config.yaml
n_experts: 256
activation: "swiglu"
balance_loss: 0.00147
balance_bias: true
n_groups: 4
head_dim: 64
positions: "rope"
init_std_o: 0.0542
init_std_down: 0.0625
lr_head: 0.00745
schedule: "wsd"
doc_mask: true
train_tokens: 478000000
Below are experts of layer 6 (counted from 0) of a mixture-of-experts language model. Rows are named router (the router's row for the expert), gate (a neuron's input weights, with its number), up (a neuron's input weights, with its number) and show model dimensions 0-191. Each number is 128 + 24 x the weight over its row's rms, rounded and kept within 0 to 255. Numbers have three digits each.
Before each expert's rows: "mostly gets" lists some tokens that are sent to it at least half of the time. This comes from a sample of Wikipedia text that the model never trained on.

# expert 140
mostly gets: " Nat", "forc", " trad", " fund", " Ven", " Lab"
router:090168119098138085114117117150108125191134112184143093131105145137133121150171120143117165111110153116116117105074092124117129107113111125101135098131109136151121123158126129130131076103154128115142140114098151102116162149112149123114109121160122130117142133142114124110128113132099115146095113141175108133142093145157169210133110122141130145167161138128099123149122110165154126088132117122084143106148162149188134065109065124169148155120122104134105133142114136139123071139131091158130161088099151121114115139087113119109109128132117167163147106164134138122149149141125130117
gate0:122133088106107069140095117123121145090114121138082174160119136070129145131159073147125132114082138134110131143138113101133127170101094135147163112131142072148107153108120123107138094166132112130126135151121172130128126169108127165135129166140105109121148111166138145151099082128114124108103132107121137105146194092129110096159136119116111133160072110081122123101141105068125140137112144143095120110140150138087148144083134123131143126101121133128110146146129116169119124145164124143143097129112096165135142121128094142116160132146088100132124154112087123106148083114160089104
up0:171117153137188121104095160122159137127097112119156168146099127144111136102139101125123128113157137100118114156116145134137137174110166102108179141152074109118155150124155120132136155102112141173130147131139174151139096146119172128129097118146117132121138102129167133166129104144143093113104130112116121094096100121121126114130112128147138136139135099078150109063114125133187121192090100135108158124157155129132151077140120116092108129107137150142139117159103129175146148112172137125138103133127113101153107142131131064151100126125121148136108177140185139144145150115141101115
gate1:134111108141123123142150134145139102118122142163119153093103162146145152143108132077106132179110153081111076140170107105110193143176137124128155152103128144094112124117079116068092159139086128098131125103144125111149159110129110128168098084129131109111147159152180118113112146125121135125111107111115110133138166107149162136157121137144133096110128115127130103146106105171147101166113145100151110119142134088117177104119123120150097167119126135139125120136083131161101118165089155153147161110132103139111120132163141129134175131167085133095135163116176107108138127132125162141
up1:102173120179113128084118167102076129144080123134066139111156134168152126122154137148111151134138170128165072149149115137110101111135129129098126141141164160156122182127119137149155120123093179140129100154106174136139143140125105130130128135106169171110158118107138084153109099109110159137125134141135130128144111102189158124167144140127178118139088146146105112136070141117108149119122099129119130137147135094159134073146084106116098113158124149104125129099100172131105102148146122169132123167155117133117125132094156156136143124127136129145123123086147132130098126132104141135
gate2:101126097162126105158139147106161121126131126118117119135112129158164138128123141189123137093116146105136135110147099144121119109130144153152127111146147141126120133098073096125156128166107125164084115169125149112121164126129155172154141129152130116112152143151142130078126162118128146141137087076135059164095128100101115137114090123147160147052160105139142114127130124116146101105161052115145147125131161127152157140126157122142128179108126126146095143107119178094145117119142117154100134140130103135118113127130147106105108128140184156107101175166118108097130095120146158145
up2:132105118168129110173148122169120154129145136162125118109123156128112163140070126161124165108145182120112161084158109112141161125121119158138119128139115094132128120130087116122121111134066110099137117112122121094116106138182096170112092088139109106119123152147138110099104120150102110167136141196117120126067154152140123194163121157123126106119138119158126124112136112136167112119110169101109122141174090113126136111159141123145102131125117103094049107135110107145125095118116165107121100127147133099129112132141153101118141138114123115108115102114117137102115141143071153143
gate3:129109138092115119145141091123124178094139140150134115100154113177119124163089108139089140094163139139126190090131132107112115156166159115142156140107124119127093099113099119074109116130107149164125102173130129128158102118132131168159140100172134142162119110125157124105115142111177098103115131156136121111084115098154157149123123143137161112141166095125113153166149105125132137108098147130113163096085163088117129150107108144112142112128121113166113081140161129093117081123135103068122111102103142094176126121139144128130104146136129137157125161148142115101185125139141112124
up3:129137151134138088110104147138105135095170143169156124142097148165111102112113092133117098125158168165097138108153131113115135126155122157116161140143122153148133136110119145117105163146098112113097128129117131107115137091142090131130132114151109142106099120089120087119132123154085114115152175132095153121114133075109094177125158162125149082109147156104106144162140158141138108108119074129115125127137120079072079110131141141129057153130133108123125099135158128110130112148116135125072146113134120089136141144102131106168124167100144114125114117091146107130116166143093188158
gate4:168145122165123106110138157099163175092126108111120085144090136132137129114147121104119113133148125121132117128117148142149110145162163099116081108103131101116116103091115140119072140107097142116146127139093132093140138077134150120147144126127123093157103152110102113128090133135174177087093118148133140112100118183084134122138091143136176133123163171118145147121162128154117134143133114089122090112140150119129111103104137126130151111160103114121109145156161151093118142131112138142107096074133134150083128098122175137129115119166115107116076146165171164118134104098123167175
up4:085124111141110081116089109121145113101208049143118132136117103126139156149129132135150126121104112144110124119167137102137143135144073167072137133141139109192142087174145112160139105131144119086105154106123144158107119170132140105106093154138129144103160088151088093165152138147148133144091116137105127124113150166124130167144139127123125113096119102124124114117141129100147145127142150116121120158130145124091135169137156138106118108168147163138109090158115108137140161134111128153158165107100127090160122116118137127132070078126124179101126125148118124124123137150114127139

# expert 232
mostly gets: " qu", " Qu", " Among", " among", "De", " Ale"
router:114154145109135136129108133183136063152121180117116121143095153084117131103148110156147149125137141116139123096121104121146141104154130120149125133163136133137148134132134088137121103103112098101146133105081107153149159120112146140166151131167144116143146116133145118119112087128068088152111070145144106130070124140150170143092152125146148129147144124136063092184152095160119149108111096125070074129137152120154116107123126128080133133101157132102127170127098125144195164093162123104142124131130188133114135142106132108128122116122113112133122128135107142137127119129149122101
gate0:094163108104070083140118096132123108126116109123109134152144120120119124099143093143094137113069155125169141147103092093100148160099104146124147151153136110160129159105136128101141149178152106113133130135113145103097127154101124169141123112149103118103144121130147108133099102120085114135106156147104164109148136089094145075180128144117141132186125108089140112132152114093115125092078174130120139126198149134070149120145127114171155098133123131072115141159111151155141147134128144134113130137095111136123128123145147126102167118137128100111129134120099124109146099140163125090
up0:182105148144154136104113152085154109122147075131121122142136118137139146096106126116110109104153133114128100137076169165076154181133143145130171109134086153113160137150130146148126135093128121165161132104138187101156088151092158136145140094141116093117127119119121128147146115091127137085100108100122146107099097155107137135133138124143152117122152082084124101152142114155131090150107089168136121105169163135143135092110117103124138132140101138121095113139159162146140122125149106104139119122127142106082106128148116115182102158147076126134104154161165157152121150114129092134
gate1:154081134177124160120107139146140121108130138145152144147093157147133201148102105089118122158075111119136127148165123113165188126176151144141130112126114151112107118109087083093100167138124134150122106137145100135138181099117122167136131111159100102093115126148156119110147132150153149183099111121119117126111142111132124111105111122144132118091157084117104112096103115162176096131102161135121135142106133104117122119130153103130104129155122127132150103075108142134107123145089156181172135117155117161117091136141126149125147098156109096107090152137141114084127113104148141144
up1:121128135140119192128122169122117152140104123131130137133148155150161111169156150141133116102138159120196103116134128144136111112148137137111118111142158112158086157132167120127145130107104151147135080152134169133132150113109128158159122121142159157133148137111144088104171100147163157141104119145142144152102097090199161122124150146108157162114103121171087118106082159128089126129145149106131067157131120151150128109110109101142115122169105138137130090111141168104106136128182129147175138143158152146134116114116165175147158118127089126134120122108124113131153159102095117167
gate2:158108120159105144127144113093144139136150146073122136130137125146089119107109133145120134076136148099159123092119153154109137161136141190154122122158117094128143141101072098172165145149147161138102149122171122116118143121141156118120135132149133120116130104138177171089145186132123117137158109108063069121089136133105145131094093141196137127070143121111144113132142136137148145097157084101139125142166110127162156128143144112138121135093149143114100170116130131117147147129167121143105113141128120139151105142122130108116122138098154095099091167170123135110144126114119173130
up2:145139120127159124138135151144152156145124129160094109089131148124093144130105153159119178110126143116109173085143151115081125111150101164159089157129145116131144107118081113133157163133088099130130125118152134121172118121159096135089115081148152105141102137097100124087090148147119075155146168154102140121100148139098126142139114211098120153118122154133095110120150105146133132144115162099130109143174116111143145121146115125147114115106151121070071089141146120174109110115113151093115079141116116131153141100149159091144141114108122109120098121130139125146099120146127162138
gate3:193136134113142095120151103096123190120131131119097130116161120171136097140083127135110111088153111156172172097128177117109138179144137157160135140097154115148053086119119119116138124133139096160111121155122140118154117094124141142187152138165118192134119118142122128092115155115142122096161133142121127115103114114111126149136120146140167105102161102089129143136101122129101170120094135122108117111100155092109097131124085124108120116133168134133110102169144194152129121138135121107129155105123159164169118130123123133129098161169151150140140151123139115098143132135137114136
up3:133171115120132088117115116115097111080128136147171133112124173150105087128110122155078132136116138163090137091128121103105144090127144115135127136129123125141159141113126127155114170177137164099091121131138096150099144114129093149101139134134078164147063125106137071120133128132114110116149157135094146126144122100099103164127115130110133137128149159137122160190132150153159103125146116158107121110122093105099126063136136139160103104114135113142155082150150109116107120145118126134079145111146089075111102102120092115113157144096166122151105138099145143106155141116145161165
gate4:135148093148135110106120125135181175074131141099124111170115167154139116090127092130112106110134153111123136132108141079142133149142143145118139087140119101124147090113123164113111143118103153115129119151135148085096149107107154170129130122100118094140119132097078095138079124148148147100084116134154114101109114173114129137114124128124182105122147137090138121126166152144133127132137160135160091106118148138113071107129142101142166152164096114120134161160167155142145162155108140121113114105112150127097123124136178089168127145145139109133102136143181152116110108148144198155
up4:085129110140138071140097124132105128102162108139134142153106105078155088140112132129150147120099081117070126094154131144149102142152103171104154131152148154150143133169114121130143107136127122093119135132132116183117139112161157096118123133160130146132166097110110126114146117121168115138113148143137120101124147143151132121142117132117110135096097083127080120107153133117157159142134148113108155129105110138101133167100164125120119108185119178129174094168072138172142167125141182133126186114122151104148078130159126091155095128098113153109111109155145127138133137153111131130

# expert 210
mostly gets: "western", " Western", " western", " Vi", " tor", " York"
router:099199133120149134122131181150126130135139164142119120144125143123156126142124143163097105117129116130105125154126149120141136087115115101175169117122157154122131130153148120120153129100158102141121163129094130150138134135100108093121106149151159145141128106173111118185154140148132119142097073169136144126065167182134132114081144121172127113125153120131132092129145148169143116089119140128100090122175128099125168114095114108151125128122159131131115190116147134136162171121140115118129139098121157139090114109157119105139133106161127082164148151107083131161170157140165128111
gate0:130173096119074110150098099156119115120108127131110154154134119093091126088140063164117109108087104128128109145137109107149137145096135137132137155146176111156107107062142116114136134160132108161125144132131132128125128158100149150116143116155102105131114135114115125185088101129130133178088131125122177120123145107137146102152104130131124097150125088068158134121155111128148132136095141125135128143136151090105168180095117126171160103113128143122093136160150133143145127136108128164139146114102103176092131140133107156102105164144074126134113167125112114123164095099170124109
up0:159141099128141145125098143112116119126121100110131150150112101088154128120106134144129090114140122088113096156102119121151161160131171121124166119140065121148145110105166149117105154085104106158135154140128173109121111130120143135162078110157102112122144162110117124124105089151133108141123105137141145102081087151120156153134145119144134115088142098060140121131157104177121118166101111118111130114179107081127147126121106105149145117104131151131130094143158143151190158118113113125105125131132108132106078144152097090158086145145110128156130150119173138151148161090153098162
gate1:131082132173120146169159105158132109135161137118144158098110141114143145145074123082116095176103081150121114175141160116142188107137147139123117118115130138128104119106110087131116176154140137159124130123127122137139166108114097144146091116143116130112128137152194125137133109140127143144091094110136117137107141129128114115154100125148134166130120100169115113099108114178148117158091142127147108157124198119121142145131125138167122151114164164138117113077131135151132088141101154167154163126139114143079098161159129113120146106135112117108102173183128127131167119124152142100
up1:135147131129069115148132152120082116145094140122134161096164124159147122146147140159117118103118137130177067132132092158102147115149138114125095125143118131184107130140132127128131149127145150165126103154116150142104139146139100142135113148106117159137112124142126123096163093127102191162095112160103173108126096117166169106140098108087143134127088132173145125106110174137080178137107155096166098150122152115166137097142099129103109121142120114083125109065157168098126117143181115163132102143122136139099123125109141146115129127122112144171137118132138158112153144106099138133
gate2:131092149154128145077153144100160128133132142088134134117188114168133107116128146158117160084126126143153140116126104143133091101133146129163144127155128107139104163095085127128157119132133163134088113143126132111130121144117171152179110139160153132127170130118168091136157129153138139127141090113115077168123129125121101121121084127161131133053126145148142107124106138111138135108117089167176154119150115168160159155163170134094094156097130125130110148120167114082138154106154106188101128126137118138158118149132116110099108122095154140114097177147108128108126156126151133139
up2:143150112150113145151129115108138131156075130119093123113111133106111154117089121133139171098142135095082153103110126144127151153120110162092096105139121137142122115115100099135097110157086096130160110116166149103119130116165119144111154075172130108120131155147142108088110148200125087154118147180081157139097157165099103154141114165138119168093134148132118123093128116109165118121105163072095139136144114114148105134137081131164126111072152114089100120129117153141146110116115145108114099141147127109152139112125136090101147174103096105140159118104133150129117114118115149116
gate3:144155202118145067089146113114127128092147107135110108144182132118140098152081099136100132079152140137135162079136098101107119153151126121120180115106131119153132112134105164134120127131161100145137103125120160114106139093069140152127126149150130180132137128165117121095137174091169111116114119133127113129087114110116106120132134123101152142153135133099133166132129124138124125116092152156113131100105149121122113140134131132095123114133106108088112070154119136145137143124117096095128135109096070121157148102109134063135126171148139134161123148100165097095163106147155139131
up3:120132117118132116099156124138122137107124132128151122128116152163109108144138112161122079101106144168097162094120119121096155130177133145105111113119103137171161124122157118175131172140124129100099132159152107108143136099143094136132134091096127138120100116103125120136147070130112099150135154117103157132135127090088095157146099142101161097069127131116106145172151139121139154111154104126083124142142117108081122085106141109148071167095137109137135104145119138120126136151108162119055141103138127052127121138096104120150128119090123139130095120161126157137131126146097166175
gate4:144127114161137089083143168124170158082128110110140111124115140153138131091110103141112098084163119138123135116121151107139122153139142110113092115116129131131131094113111138116086161141088143110121095138122144093111133086153156128130158127092090110147121129112093076159087110149140147091113142140143137096094109164120113139140119127097165134096154157125137133154145143159132127120102140147128113147178145108106083116116138102149133118173115103146101112162163195099142149137117132146101112080136149128111138126117123114113119141152098110128126180157188157109086108112091167178
up4:099101112168116105124090132111120138097156104109121123145110142104132076120120136113182114111093088161116082113166134109143125143179140152080138126130122158155131128144149153148142118141101139119104154126143120195086122149154113121114140091154166122144160118128113091132096108161169126122093142138140130086133168157123143184160136127122100127084116090106102109128136179122144165160163145153123124160109159142121133125102144169117123162153141136162176103147145128135112159140098164106132173117122121116136111117136096086154112151107080126142086106134122108162119122128117117151